config.yaml
num_hidden_layers: 9
hidden_size: 160
n_experts: 256
experts_per_token: 8
d_expert: 32
d_shared_expert: 64
hidden_act: "squared_relu"
moe_layers: [1, 2, 3, 4, 5, 6, 7, 8]
router_score: "softmax"
normalize_top_k: false
routed_scale: 1.0
balance_loss: 0.016
balance_bias: false
router_z_loss: 0.001
router_bias: true
init_std_router: 0.03
lr_router: 0.000856
num_attention_heads: 2
num_key_value_heads: 2
head_dim: 64
vocab_size: 15360
norm: "layernorm"
norm_place: "pre"
norm_eps: 1e-05
positions: "rope"
rope_theta: 7910.0
rope_fraction: 0.5
qk_norm: false
attn_scale: 0.125
tie_word_embeddings: false
parallel_block: false
init: "normal"
init_std_qkv: 0.0395
init_std_o: 0.0
init_std_up: 0.0395
init_std_down: 0.0
optimizer: "cautious_adamw"
learning_rate: 0.00142
beta1: 0.9
beta2: 0.99
weight_decay: 0.16
lr_head: 0.00777
max_grad_norm: 1.0
warmup_steps: 299
schedule: "wsd"
decay_fraction: 0.828
decay_shape: "linear"
final_lr_fraction: 0.1
batch_tokens: 65536
max_seq_len: 1024
doc_mask: false
z_loss: 1e-05
train_tokens: 456600000
max_steps: 6968
dataset: "wikipedia_en"
Below are experts of layer 6 (counted from 0) of a mixture-of-experts language model. Rows are named router (the router's row for the expert), up (a neuron's input weights, with its number) and show model dimensions 0-159. Each number is 128 + 32 x the weight over its row's rms, rounded and kept within 0 to 255. Numbers have three digits each.
After each expert's rows: a language model's description of what the expert responds to. This comes from a sample of Wikipedia text that the model never trained on.

# expert 42
router:134133164153168110139074151179125121147145174110110114135099131081066196140140101160152189109135101132114067177080089084124080129165121166111065100093135109077168145078141129108096129121102033075088149125162138118128100126135144093210144112113160087170117115155168097145176086098116109086170159173091151109125127102101109106104073146148151174176083165148129123131158154098168162146128122118091139160099095130119140131080096079071132166123176196106167151163101137125133159103160134
up1:177142137152114137147146164115130135167087132162120187173173099165086154170056167138132160135148132157147113102118145144092115130177120185148113167146107085133106154129159094106103129128165115160120093080092145108108144168155095160119147113162186138154093100096163071102148085124159102148084108090156112194126125215144106126113082167129073100117162119149110146086178116116055206105124111068088071126094177065053118109098116158128091132151140144104141129102135138104094110074157179
Inner and final pieces of ordinary or technical words, including plural -s endings, e.g. al-ve-olar, intr-ins-ic, byproduct-s, t-ape.

# expert 62
router:130074150072130111165069135116077125158104147098134140138104116103130191138204075137137158117178204104082142141128075116154111165161167189143105103116162113084168151090162143094127169147088111124132069111160107137100075095090120097167117122083175114161137109177151095128098089104119140097148139159142186124116115111104146133101118185126140130120100146113166129060158113111161136140164151099088085168111075115158168142088074087121156175177145108084157161201093193149101150091147133
up4:129155111059073122181133138138129139154041161115067154150163104161105120159138174143115182074194126146098096172067152153162118085132093175099139159173144131162098145085144090142147147122151140134128082049139094116175142123151100130109147153156169164092119070177136080140227111139087142110106107143137134094150115173113107162161090057120061099138146139159124118140147163094143059148114115151161139100124188103175154123125118099136088141156112113099108163150104111108138133124150185
First pieces of proper names, especially sports team nicknames and short given names, such as Red-skins, Roy-als, Dod-gers, Hay.

# expert 7
router:172087155121157116128091150144099083187135148128161086129167113130089179145150113141164147166173151092079144153110130149118112163116174138154084072143143138102121134079150189107107175071063120160110083129150127118069125110108080094163126086102171114181116070162150084149160075110129166085161127180132168099113119116072160096123084151174153159134079185178153133114157110100144127161157200129069116144103123102148127147081075091103146184174139124091119189154108162151125150100144099
up3:089165163153087095152107136126134158132107102116157122179137159147139157085083097085100200135158157138157079064141144177104094101131135087117128167112151140141113080168129150175109121152135102109109176200075125169105059147134123143139103106160114158138198082150156156105194176114129138099150191107093125101181069109162174150068161088097136136152075140116204154120099130107102183137122165127169149135113108088131118115082105134134173184196117074142109159122136093108100104119163138
First pieces of split words such as w, cl, -b in half-brother and rain-bearing, plus quantifiers all, some, most, rest.

# expert 32
router:151097163083170095130094154176114100180083153103139117132124107122095187180181079154136159099147134132094077132128084120094117141150157117106096079139128108095153151071174134133127170139080095094097133131146130106129123092134092152160164096094194071102177104203181101121146113069103158121161154195143128097089173086121136118136083172174137195168096153157148148125182152079153147154140134089093135159113095134166154174069093090102141154128156183113143161183099146134104156108117095
up2:103101114115095091177117079174132067131132071176135169111174118143135124132145087153107136109162032147171173165142100144067110145116093126103169149131135157122054118188108146129099149165141114117124186126125107155155114129141178081151170143134148131169137102120111118198114134169095127085108077151103107168177171165147167173187115042078069134130153121091142169129062168178104087117144121127107127124131111116137144130167109139113127105106135078097113117167147147150068104082159069
Nouns for measurable properties or geographic features after "the" or "average", such as length, size, depth, bank, age.

# expert 25
router:144093152097123113151094186130114110154108151138147128165103099101111154173173081198140103070142154129063165150102112130115111141189150123098070101119177133105152191116185141111127124098099098175119110130194086129081115114093071101130155094100176123160142090135151134127111093115123147137152122159111177097120133056093145095116038171186172161123112120146163150132124105121189188163136129112087086182090107140146187164115050106108159144101154137116164170173105128152090136088138124
up17:139068115167139146127194086061155077117113091147115105164092102135118150100139114126080138186161170127126159157138125101135152115129114055155099088119132170119101112143044132161152188176151185155144147183166127137188175130159116137107071150145094109125152182138103160114169142152059054129110124153123115093126146082115074120143087148092083156145105145090100088132078120144085153086115128189169151169107078091098125115114096157133146133139154153124148101091177121174160172161151173
Double line breaks and row-ending pipes after list items, table rows, headings and numbers, before ==, |, or The.

# expert 16
router:128118139113140123167096139163124125144086172110139134114139099121098152160162116201147148100121161107098124134115127083101110136210147152078110100096175076068167140110166169130124172133115085149122117117118086082112128144112124092126168096089180067100200113173151114126140108059119173124155139207147171124130159094102151097146046150186150186176103159132151133102183111149156169120136106088113091172080109165142166181105066133109142165107149159129145147160080117127058139083130135
up0:112070125083109142098094179135103138138220097138140098146101092146145123105133131141102131158114127097120129136135125152158135151165176060174142127094105101077133169172107123189135173090148103151153143083172083088040132081112131157091063119139103072124128089111092213122101133116120053193158098147180121141154123137153156123155104118114139135085142081118153109174155154113138121151130159196069128199121141141108156153125102116152168150130143120091138074086120172090180149168143100
Field-label nouns in infoboxes and taxoboxes, such as Kingdom, Genus, Conservation status, Chemical formula, Coordinates and MPC, often followed by a colon.

# expert 20
router:161086116133130121124112123139095098131073195147147149136129126081121149161165108128176131086198147059116142148116096130105068138193141115080111072115197063085153159072161159131102154164125112148141135115172072094129103169081108108142169127116134123157149116155203133132141116095090085091155106155143143120047157078115163077135091174201179153163104133172119138090151099111183162147125127127109162133117097167168160156095069091119109144129135125162149163174104127163127164131169107
up0:108168129125107155104111114231144171136142082126107147170170078158159085095078110131139133133139150105080140076189125134119144082106132101162120110076184143138222159117083146167100174134073126136152178133140084124086125105097096143063082094089098111111156129127107160111088125180139118150099103167203133167169096111131100166104086085074201137100130108127191135133156136142097122097105190167119155159118153095117080148164105124156161115122083139168138149162144138117126122158092131
Sports-statistics nouns like record, average, medalist, plus first letters of words split into pieces, such as b-erth, t-ore, G-ameplay.